Experts of a small language model: a variant of Muon for the experts.
Below are experts of layer 5 (counted from 0) of a mixture-of-experts language model. Rows are named router (the router's row for the expert) and show model dimensions 0-127. Each number is 500 + 40 x the weight over its row's rms, rounded and kept within 0 to 999. Numbers have three digits each.
Before each expert's rows: a language model's description of what the expert responds to; "mostly gets" lists some tokens that are sent to it at least half of the time. This comes from a sample of Wikipedia text that the model never trained on.

# expert 30
What it handles: Word pieces containing ch (biochar, Echoes, Ranch, Ch-), plus sq in "sq mi" areas and abbreviation periods in names and tables.
mostly gets: "ch", "omot", " Ch", "Ch", " dest", " bel"
router:552472522485516438547514387512469418476485463469529478508539517533527488502551463569443486531539502441409549558472461468579569495483488471453487524532561515490477537553456409494499519537407532520469497521510457478536515511505458460493488487523532450522551477461470456506467456539476478544487512484465446539580511467468476485530522532442547457415540575446482489476450482480560462497543

# expert 28
What it handles: Country, state and city names or their last pieces, often after New or United, e.g. London, California, York, Beijing.
mostly gets: " London", " California", " Japan", " Texas", "shire", " Angeles"
router:488608500448518422518561479465466431463517473530515488535467457430522478541507501492455506448450523518455473527451524462517446547571530416489523404523503508520492516549516438487447495477501483519528530534521495401532535441495448481522498519479586420494487464489476495484425460552429514439537446448560504522572475470455526500475548501502541485499567479462484501478535490438552511464502

# expert 55
What it handles: Month names in dates, usually after "on" or a day number, such as 12 November 2012 or March 4, 1911; also the piece "ve" in alveolar.
mostly gets: " January", " April", " November", " September", " February", " December"
router:507568475492492484459496437449443477504428489429511485500522486472508525491501493470508479486446550526457555532460475416521490555518486510464554459436498511501491579535439529482530442591507541467504527528465471401544547471456463511556442515492522477512488486411481548506488539487572463592520454456529473529526540406496566436581486465447519495495506529447470532545531486452490539486475

# expert 48
What it handles: Names of cities, counties, states and leagues, often second word of a compound: Angeles, Francisco, City, London, Lanarkshire, Eurovision.
mostly gets: " Angeles", " Detroit", " Taiwan", " Manchester", " Philadelphia", " Portland"
router:471540515494515398497566471466474444454497496457454518501512442463521506498543523471474481439504499532444524534461539495510474458589532458509523475450538532490447533531474474467449507493476480601508584535540467445509583447484459489499482481429619473448478445476491506500436492586467486436526475490551488528558486495439563458440533512465470500459576478483465507495518492490516498437546

# expert 0
What it handles: Short inner word pieces like it, at, et, ic, mostly before suffixes -ation/-ated, as in grav-it-ational, quant-it-ative, veg-et-ation.
mostly gets: " spect", "bit", "imens", "igr", "met", "omet"
router:474482557524509444493507470409420422556469422466467595478505501513489468505462485503537538578499504452456527541479455491522576454464564510465528478495516511475438529499470441432524464528517530416464463460496485517529524473449437430529497483590486488442549569458437559453458437517539539484444511462504495460575505439478540484540503461519485475486500485505485541497448502505524483548501

# expert 42
What it handles: Values and short labels inside pipe-delimited tables: numbers, Decision, Short, Tied, Running, Episode, Nominated, Written.
mostly gets: " Running", " backing", " MPC", " running", " Nominated", " drums"
router:500513534480512444435544555483460455526488442491535535501497514448552544496504481434544532434511484495511506532519492511439509497467506434492519447425486517480479529576414405498556477548470429498459568514472435487462559425441537512533545532487541465518519474508511511416493514483519539521502531462477502449589521478447523437507578517447507486457575492528461488472421519450479481456564

# expert 59
What it handles: Nationality and regional adjectives or their endings like -ian, -ish, such as American, British, Armenian, Kurdish, usually before nouns like politician or Republic.
mostly gets: " British", " American", " French", " English", " Russian", " European"
router:495503568540558417520546452510453421529483456505452504528476435445523508572527442476412585526481517522501500486515517506503497456490482501452526492471536578480479492550489409476465564446518495616517507512466464425484536448483514521467546557490536487409471483533486569490492513541471529477506478488606502520541442434490512457498475522467485489515519436527471495505455532525517487562551

# expert 60
What it handles: Colons ending infobox-style labels like Born:, Coordinates:, Province:, Stadium:, plus time colons and "See" references.
mostly gets: "):", ":", " :", "\":", ".:", "See"
router:561571498448503495459558491440503451477481496494514551565514514416492538471408477528485553466445558563490427540481444450483497536571509500406508507443580490522483525547511484498454535432488526481467494509473457487540531505482557479484520547548558461473497432518460524479464511512454527443445482471588458439519562449513478525507461495473491436509546522529545571474459480485488470435534

# expert 7
What it handles: Verbs of saying or appearing and their endings, plus "there", "it" and "that" in running prose, as in wrote that, appears there, resulting.
mostly gets: " there", " wrote", " There", " does", "There", " makes"
router:530545486470501461516480474463504467538477436433553593522551518501530461569411483462443516440442459498492510551508494531413538514550529490497504510537595497525428537540449479459546468488458464512496510500477476497519562451439486433525530511474517489510500446485374486487483471508420576567481524471471488466497476493529485499506564437530511423470496534441491488456461512447451547495511

# expert 52
What it handles: Full stops, decimal points in numbers and coordinates, and dots in abbreviations or web domains, e.g. 51.8, U.S., co.uk.
mostly gets: " .", ".", "sq"
router:556532471491516460476564502455502511471424462508514474527489514505507517503497449505434580528458486490475466586519486438523558591490539487429545537557516520505490478539440419575530525547484469498446550525500480479514510463493540485546476526523540412515463471415454487504401397500505523543520539491495464480530532455386518471510537515482523537502499432526468520461450498480533430499508

# expert 41
What it handles: "this", "same", "each", "new", "one" before a noun, and four-digit years in dates, ranges and citations, e.g. "this novel", "2011".
mostly gets: " 2016", " this", " 2015", " 1996", " 2011", " 2012"
router:524525481521568409442530482399519485553446520473484547534510486455523560518477500573472560485505497520460490574538520485495491449495464511479508504496560505587532469518454449403551435559422422504502518531515494477492539431481507577509570475427576479515487430498492592511501510525501537548460472483537466472529553460457488503503463458471531449489521495485533513549486504480468442539515

# expert 36
What it handles: Head nouns ending a noun phrase before punctuation, in sports, taxonomy and geography: genus, place, Church, injury, Championships, District.
mostly gets: " environment", " Championships", " classification"
router:529559528521533459485534511479518479481456486518542514511536504508502548513491451467498525530412554479475496568480446450440495478518543460459527484530469558464461606527528466525494501586493522492480579530503461443501534450461548576557488507447531436452511475439443586460494472552499564450485544469506491520556495428446552483504541440454511441436545503503519555557476478434485531467543

# expert 47
What it handles: Modifiers before role nouns, such as playing positions (Centre, Left, Full back), party names (Liberal, Labour), former, Deputy, after "Position:" or "was a".
mostly gets: " Liberal", " Deputy", " former", " Labour", " Left", " Conservative"
router:526492629529558512468549514472454506554463504412554484619531515477547486466515514454525539446486534541435525478485484452472510476562514472495518560480480517524480486517496439495485508494414469549441610497503397432462556423491509544545481523517498499493539523549469487489508523520478534513433513453546492468548449518457525510498503493459433495449542480527495510498432564473478501502508

# expert 44
What it handles: Last pieces of nouns naming places, regions or fields before punctuation, such as jungle, hinterland, underworld, Africa, world, east.
mostly gets: " Olympics", "ortheast", "west", " Sea", " world", " east"
router:503523490516512442492541546499424469536496499487476545520571483493522528542468520517462561509431527483477497553520463449468498468563502456515509467526476512458533538527519455446488513563466546522544513557587456454503534497391465532564509544487577509493454468475448502450448436555506542458495386465534477462589568471470496493504518414481455447497492507526508519515501534445530449422483

# expert 32
What it handles: Verbs and -ing forms taking an object, often after to or a preposition, such as cultivating, taking, causing, provide, rebuild.
mostly gets: " provide", " playing", " taking", "rying", " tells", " bring"
router:501499503491536464448523445499426405565497457442548588522511445462540473506401465524514513464443517507448564561525459486447526494564499452447520486495574512522471498565510417536484530500527511539474431530433443470486540464439449483526562473469496519527467509533410512521476513502518522561459458423472504518525475482467523494481516523487477461496444487527511492435411538447476466497525

# expert 49
What it handles: Words marking time spans or onsets, such as early, late, began, during, until, born, as in early spring or the Early Cretaceous.
mostly gets: " early", " began", " late", " continued", " During", "Early"
router:533521523489461478525540511418456482482456463521499531539510446489527436521464396527536501471477544479489485510504506531551526539570531515489517507474463514486474488533455467501503490580544420535546513590441486453528511463480492454539543561484542485500449495431471562531500472509518519527415525448510468528616560431457493447531559511485414487491577555485489525502468428527479544534547

# expert 16
What it handles: Four-digit years in dates, lists and tables, and the word age in birth lines, e.g. 2015, 1919, (age 46).
mostly gets: " 2015", " 2014", " 2016", " 2018", " 2023", " 2019"
router:537581516442566425451564474463458483513483485473562466540509505473501461563473520577464508478499503504398522592472470469488477509472459481503513427480495506510510493554479441497533436508469476561470547534491468478467544452477492485532622512431529422500521472479501575485494491517464601503455506465556501462522527473432502423517465502527520441496511464502468539488498487435524478550550

# expert 18
What it handles: Letters h/H, w, v, c as word pieces or initials (Jayhawk, Richhill, playwright, However), and the slash between coordinate pairs.
mostly gets: " H", " h", " /", "h", " Kh", " Dh"
router:547577492507521468458497462468505479467491503449505496427487442494546494503502514485466546593474582538452500522489472521469484564559596451459515511477517536508477471504549462450556503544561516551506505534534521539481533471536488462515484537503537392533557443535462493422493524572596561554424486529528483528534474479502520450523529499447546498504570560476510512517475471498608530515511

# expert 15
What it handles: Middle syllables inside non-English proper names in tables and lists, such as South Asian, Arabic, Chinese, Slavic: Bengh-az-i, Malh-ot-ra, Bad-ie.
mostly gets: "ş", "hi", "ao", "č", "uf", "eng"
router:573564468509511529528511480515504412528502496504486541562547467462538455622451444472504497493493480546450524478444432466470452466532504481524642478482517534529437563536495487535443525508471458509444484480501431477493534513512420526519517524395575436442527499452522474483429519493471537508510499508507525504518481481495570528546515486466500500503552531562437495497484502515486450525563

# expert 57
What it handles: Pipe separators between table cells, plus dashes, parentheses, colons and commas dividing fields in lists: "Adam Cichocki | drums", "Warhol: Photographs".
mostly gets: "\":", " ", " :", "\";", " –"
router:491557585535530515452473531362544459486495511512508538488511490452489510466468444516430477527463485453433470504500490432474536562531526492480512521490485492511481540537449475493482547559516519549405483542479408467508597485514512531471478513556556460478499380484460544458452515548445557444464467489545488524548517494480504446473506485472528513505573505528471473450454468445497490476557

# expert 29
What it handles: Role, title and country words inside tables and lists, such as president, director, manager, winners, Germany, New Zealand, often next to | cells.
mostly gets: " Director", " president", " director", " professor", " medalist", " Hungary"
router:560516506442521439444532539466483466512528494548540497554532528465496538518503444430458543534483520488470509511441500533490515515538571487507478449528451515491521566548517379602484506544442466507493551576554464403528552440451529527510525572490550440522545510515470485477435552552459518485505468527471437481532474499472566473477587451443538452480536470534499522507497520506499512467520

# expert 58
What it handles: First pieces of words with prefixes like pro, non, anti, pre, ex, as in proof, prohibiti, proceeded, improve.
mostly gets: " pro", "pro", " non", " Pro", " impro", " anti"
router:580517518495507438558553532478455508561474503509472527491487503452495592517478497528411554414505491469475488475514456489459500484570475503510489567562518534490444572522463471494505485557514417482444476537487500418544560441572461434519568544498499473461519414496460530459483508522510559544465481543502458431508514512495510502491424502491553490527512483550509539581475448534424532467516

# expert 17
What it handles: Separators like |, -, ;, ., *, : starting entries in sports rosters, result lists and tables, plus country codes such as GER, AUS, USA.
mostly gets: " AUS", " GER", " ENG", " JPN", " RUS", "ZE"
router:568566542522512472470449557443520494445477442501494516514482492489476497502474466487525531492493503509464521531503466444508463462550563515379483553504483523493492515552493450564431511520472490533459490540588446469501536405478535485519503529561534475441512497518449550467493518567488565506521535463473498520526548389489482459568560466469489436524507469491460535464367511475558485489525

# expert 23
What it handles: Prepositions of, for, against, in, about after a noun or participle in running prose, as in "earmarked for", "winner of", "basis for".
mostly gets: " for", " of", " against", " among", " about", "For"
router:510565530497528514452528416476443480474474428447515507517535456499554519488414481494457547478446508487523470531518472479513525505540553509477528469473546506570485519560463404538427555510533534544443469560450453448509492420481467515494532508482513486444519511501467541473513454499516535558442436468494529508512439430474513492492437444542547452522471428469551490529385479494490483531576

# expert 2
What it handles: Mixed group: final pieces completing split words (cakes, Prefecture, replace), the preposition "of" after nouns, and closing quotation marks after titles.
mostly gets: "\"", "”", " ten"
router:556549516544522456420519533483484512491465457471513546515511485477505512484495483504485512489419530500455545567501438478382535527515525459484543515537509545483470550557492411506454511583496451491471543511539467426490556424455525510512502476494532441467476474417436552435519490550558544501492495435494494509562494439442517456498438441446509482485557484483534555497440487460504513481586

# expert 25
What it handles: The W in coordinate strings (2°24′41″W), years 2006–2009, and miscellaneous mid-sentence words such as News, municipal, safety.
mostly gets: " Web", " annual", "2007", " tw", "2006", " food"
router:539532512520538447452518505466477473506436468452520567483497483438512535523472487484474518471451477513451501579467456468399500522500587493479537550522495530476486598572513453475452490570453516491500502526495453441485535405486535535551521491504527409468531426490422571459499476567517555492459550471494466526556560454465545507507494485424501488461531455484509544502463474474531506454565

# expert 53
What it handles: Prepositions and verbs linking athletes to clubs or opponents in sports careers, such as played for, on loan from, against, joined, represented.
mostly gets: " joined", " attended", " former", " join", " represented", " representing"
router:525561531501563497459491436416530506509467511448520497523516462490552460481495519520471535505453532497499506543492484463495492491558477505455555504516447491453490475557525439485444488491418492579471478532480393446488533454531406517497507565486539473480522538530522526471501502547470577521477517470523536451529447476436456521485486481443475401565521411495478516527388489495580525441529

# expert 40
What it handles: Personal pronouns starting clauses, usually after a period, comma or that, e.g. he, She, it, they, him.
mostly gets: " he", " He", " they", " she", " him", " it"
router:521526494489512457498555530475506469546465484483468484559488476470533528580500500471486518505474536477486474490514495470398501458598542518484476552551551514523413561525536396546446492575441486523525528438513506449614498422528495454500558571483531419467483464487412479493453538506531496516548515492491493484460501524429543488550534475489561491471497503456520528470464519500594486511525

# expert 62
What it handles: Closing parentheses, brackets and quotation marks ending parenthetical notes, units or titles, such as (504 m), (2016), Independent).
mostly gets: ")", "%)", "]", "\"", "\")", "})"
router:573518545521511463457543545460508475479437476471534566512485489459472464474511502530450540491481544480459523503437477531487534505520509474471470544538477451584518536471464436518485532537441468506513510516546445400531534421458462460567511537453536414492491527457461493425466439525498560498461507530571524511552518473470499446475542402531478495535519515499525601474501537449537487596527

# expert 33
What it handles: Single capital letters starting a personal or place name, often foreign, in prose or tables: T-ito, A-raújo, H-ervé, N-icole.
mostly gets: " K", " H", " P", " T", " J", " C"
router:540524480519503462479498417450516462559428524444525514551511570491524555535476501499451527497488555497497485498456483455492500567502580514472560489479502516538467511529465487513501535470463552518520458451564469419538569357527491487474521529508486418482491552521485461482499447528507511568446497434486477492512510442489497436555468502414531442470529457460516573551506456523531496499595

# expert 54
What it handles: Row labels and cells in results tables: Turnout, Majority, Total formal votes, Democratic hold, party names, positions DF/MF/GK, small digits.
mostly gets: " Turnout", " DF", "See", " Majority", " MF", " GK"
router:572493486482515424489491507397474543554509456550506475496487523461530579517497467551431510524445505504436537582474440436551497530527515485473499483531522514513498517489537503465472438563431444497457487567460468480487528453491506502467604511498497442496448485534452550462505485529506571500468463470513470448520561483471550476453574438445512495470498531460548566536418553498495473543564

# expert 12
What it handles: Verbs and verb endings in narrative prose, often after to/he, especially movement or causation: go, moved, returned, able, brought, relying.
mostly gets: " moved", " due", " returned", " went", " able", " going"
router:535562487490522512427539554460441427589501474509580536516532442465522404545521508556519525511459517474476522539472459446430495574554523500445507453492547507529439477548497491490477511523485468501501532443444396458544546465517553461507567482479470460465462442456477500455479519531483518482460484415514501511561422484466535472554529512474474471464496506511504520517397496502475441473480

# expert 14
What it handles: Short word stems followed by endings like -ing, -ed or -s, such as click, wood, view, fund, break, attempt.
mostly gets: " view", " wood", " concern", " learn", " farm", " cover"
router:459467529505570495490518385474381519561478485432585500487583449450552496538447478478502501495477502487430569520467529506470572489513516462479530561517530569537503508513538497517505508593518505526505517463510433484494477493494505542510537572506526464428492480450452562468454522533464512459436482463520536530515559507495559393513495467469527503572505520583526494490482478480472490501526

# expert 24
What it handles: Paragraph line breaks, section-heading equals signs (==, ===), and opening quotation marks at line starts or in tables.
mostly gets: " \"", " (\"", " “", " '", "===", "===="
router:507481512492528481461493449507506445523454458538445575543494474502514514540506471486488471491510553459520494607413453450441530552565540533475641533482548508524487501518522437569489486497473550495515485527453504489553578482551497566491544539494482488406526451446490469455485515489556501534436452444522509498536492477390509473466499463502499439565511483436502548478488477455500459511500

# expert 11
What it handles: Commas closing names or items in lists and appositions, e.g. "His widow, Lene Barnekow," or "bass, piano,"; also number words and "there".
mostly gets: " grand", " there", "',", ".,", " There"
router:550525588492534466511458533478436468454371471514506547523517462470499481507516524516505528453422521497445461475539463417453504472553577418467511518481515567474482484539433469572524543531482448527507478550553453407528538416437507455568497479493499489501516507498467536413515547524475541509520547457492498457529513495489479424559496431525531508512473535460455513492489548489534495501484

# expert 4
What it handles: Initial capital pieces of transliterated Asian and other foreign names, plus W in coordinates, like Sh, Ch, Zh, St.
mostly gets: " Zh", " Sh", " .", " Ch", " sh", "Rev"
router:577529526512550469457490500497492501471446468472514542545496471487531501509496497517495528542403521525462490553509447452427516530514554454473519527554478536433475559548497454519453477549458533476480521513489443424474577443511533581531493502484520437478553464429416552429490456539527541502471535444497493509570513455453520453509488462427566478426548501491465547473465487490514543471589

# expert 22
What it handles: Month names and the day numbers or commas after them in full dates, like February 3, 1970, 26 July, in September.
mostly gets: " January", " April", " November", " September", " February", " December"
router:508557529548548471497501420374494504476454454489534523540494523466488491493527491449534522467450527472460475556433441475528487591569543483493557470477540528534468553516502496496536479559445466480492519504469480420555533486452516510553530525540512402511493435408482582518459515523554502477513478463487435516572520432516495460578560492470508474523528464448468538480518441485489513524485

# expert 43
What it handles: Word-internal syllables of foreign or unusual proper names and taxa, such as Sul(ut)epe, Tenn(ak)oon, D(und)ee, P(ach)ydiscus.
mostly gets: " Prim", "TAR", " Has"
router:554504533490518453444467516488473445490484491422478544497520406473517507547481474460527514446462497505526548530500495523419561460506497444526564492505537575449348562537516497485476478589537462529429567470513475477464610521526467523488443483517510469488568442420496546507495494558502486489517487474481483477566540490462515510462523501464459510431537517509477518484507531521520537437543

# expert 19
What it handles: Digits, decimals, units and percent signs deep inside statistics tables, such as times 1:56.82, 8.7 mm, 0.3%, 7/10.
mostly gets: "%)", "%", " Chevrolet", "}", " kg", "0"
router:532507574490510318468499522489511506480502449517547494495559525451487520548497530516458565551476512522462493519469447526449553452479510459504494457497498507474515545534520430517529438581477462472511527522531456428470533484465502495530517511481540401508558405512451518454501474485498524448478455469513497476571545474454523543462528465437524510486527485532458537490430529493585460514558

# expert 26
What it handles: Single-letter word pieces, mostly l, m or h, inside or at the start of words, such as folklore, Interlude, Like, luxury.
mostly gets: "l", "h", "arm", "arl", "m", "hel"
router:539484497523539416558501479475502494486550522479487505513473469511481516522414516547467505487502543527470523610497454497471488574565597464458463546464515556505413507477538458497591496556473493566485475498504557532493526480440496503491522498508549455481597486505519513433503461503531552525469455482495477481550484414449489469524501464464610518567549538521522537467496534445512496411531

# expert 61
What it handles: Middle or first syllables inside common words and names, especially "por" in supporters, plus pieces like char(ter), Calc(ut)ta, Em(pt)y.
mostly gets: "por", " But", " mat", " ap", " char", " Chap"
router:540524500508531464577490527494510467504457436406460531515555465449557487493441456454502505564547491461508477527492510515453476466469486512524637503448476572570401556532429495454485471567472424493503490571519484501516505469549511516522481556548499414495471448458427491480477550489536565534454473488468493453524490530447506479466445494482513476503548453501509561516492434491498476463487

# expert 9
What it handles: Verb stems, often whole words or word-final pieces, awaiting -ed/-ing endings: attract(ed), question(ing), emp-ower, learn, join, discuss.
mostly gets: " look", " learn", " concern", " lack", " miss", " discuss"
router:498467494472534476498521492476407495570467443421563535508571523476513487489412503571476519464513488503482544566524477476501496547532494507457518516508587524522436541582492424524509510536471457471462466495446471481527529498579483472491497566525510494398572521461454574478464511545386505474464459479528532482527534508488527450486516473500507437562482546573560523510442477458503488498527

# expert 35
What it handles: Small integers in table cells and semicolon-separated statistics, such as wins, losses, goals and vote percentages, e.g. | 10 |, ; 3 ;.
mostly gets: " 0", " 1", " 2", " 3", " 4", " 5"
router:525504459440539426489459497422499501527500506502553532529490476499603568485527460477498633519457521465497480558511496482436510552530568432490519434503529563496507526496507496509529494506456461487487533502444446470570507389487498479508584494492522421516564508501468437431516458495515546450490500501515455510499525511450527421503460478468458498499564469472493538479445511490490525501606

# expert 31
What it handles: Table separators and first cells in music chart and sports tables, such as |---|---| rows, "UK" in UK Singles, and Platinum certifications.
mostly gets: "|---|---|", "|---|---|---|", "Sing", "Billboard", " Phylum", "atinum"
router:501482461511511417595523482435512512535520523533493512481480427390474577533528459512553513469437516533440511476486481477466569480503533473456518523478529481464512496509502482546480464557469491515502503491478428489520529354488502544512500521506550363442508493498445569477513482484514558535477476437506512458517463474438519511505512463421475482484488485524489552539441475524592493511526

# expert 51
What it handles: Initial capitals or syllables starting foreign names, often after colons, pipes or line starts, especially K, G, M, Y: Mas-atake, Y-ashima, Ni-eminen.
mostly gets: " K", " due", " Y", " Li", " lies", " G"
router:550575513497541418472510510469539462497455458438510533487517500501529531503480499497525535471415516490489520537465469441419516561530541478457520545541503502487445583557509441497511490539489470478492566533520455416521572407505560513533502472465526436455497470446425598480454468580530530507470513499504512501552526449447500469500481459428509478432493543473491559493474476467545498519577

# expert 56
What it handles: US states, cities and country names and four-digit years, often after a comma or in infobox fields, such as Boston, Massachusetts, 2026.
mostly gets: " Massachusetts", " Angeles", " Pennsylvania", " Ohio", " Kansas", " Boston"
router:497616508450539403553507465494462432481494462489541503542501484416532464533504524524488504448490489509440491550460502484474474510501484402506493424516522508539503511555527419479517495487459466543494538510549513417490515434491533500526585521432601433533488484490496569492464437565418531460517488464550493532546527502449480493559523479504512516500542487474446535538524468432545525521522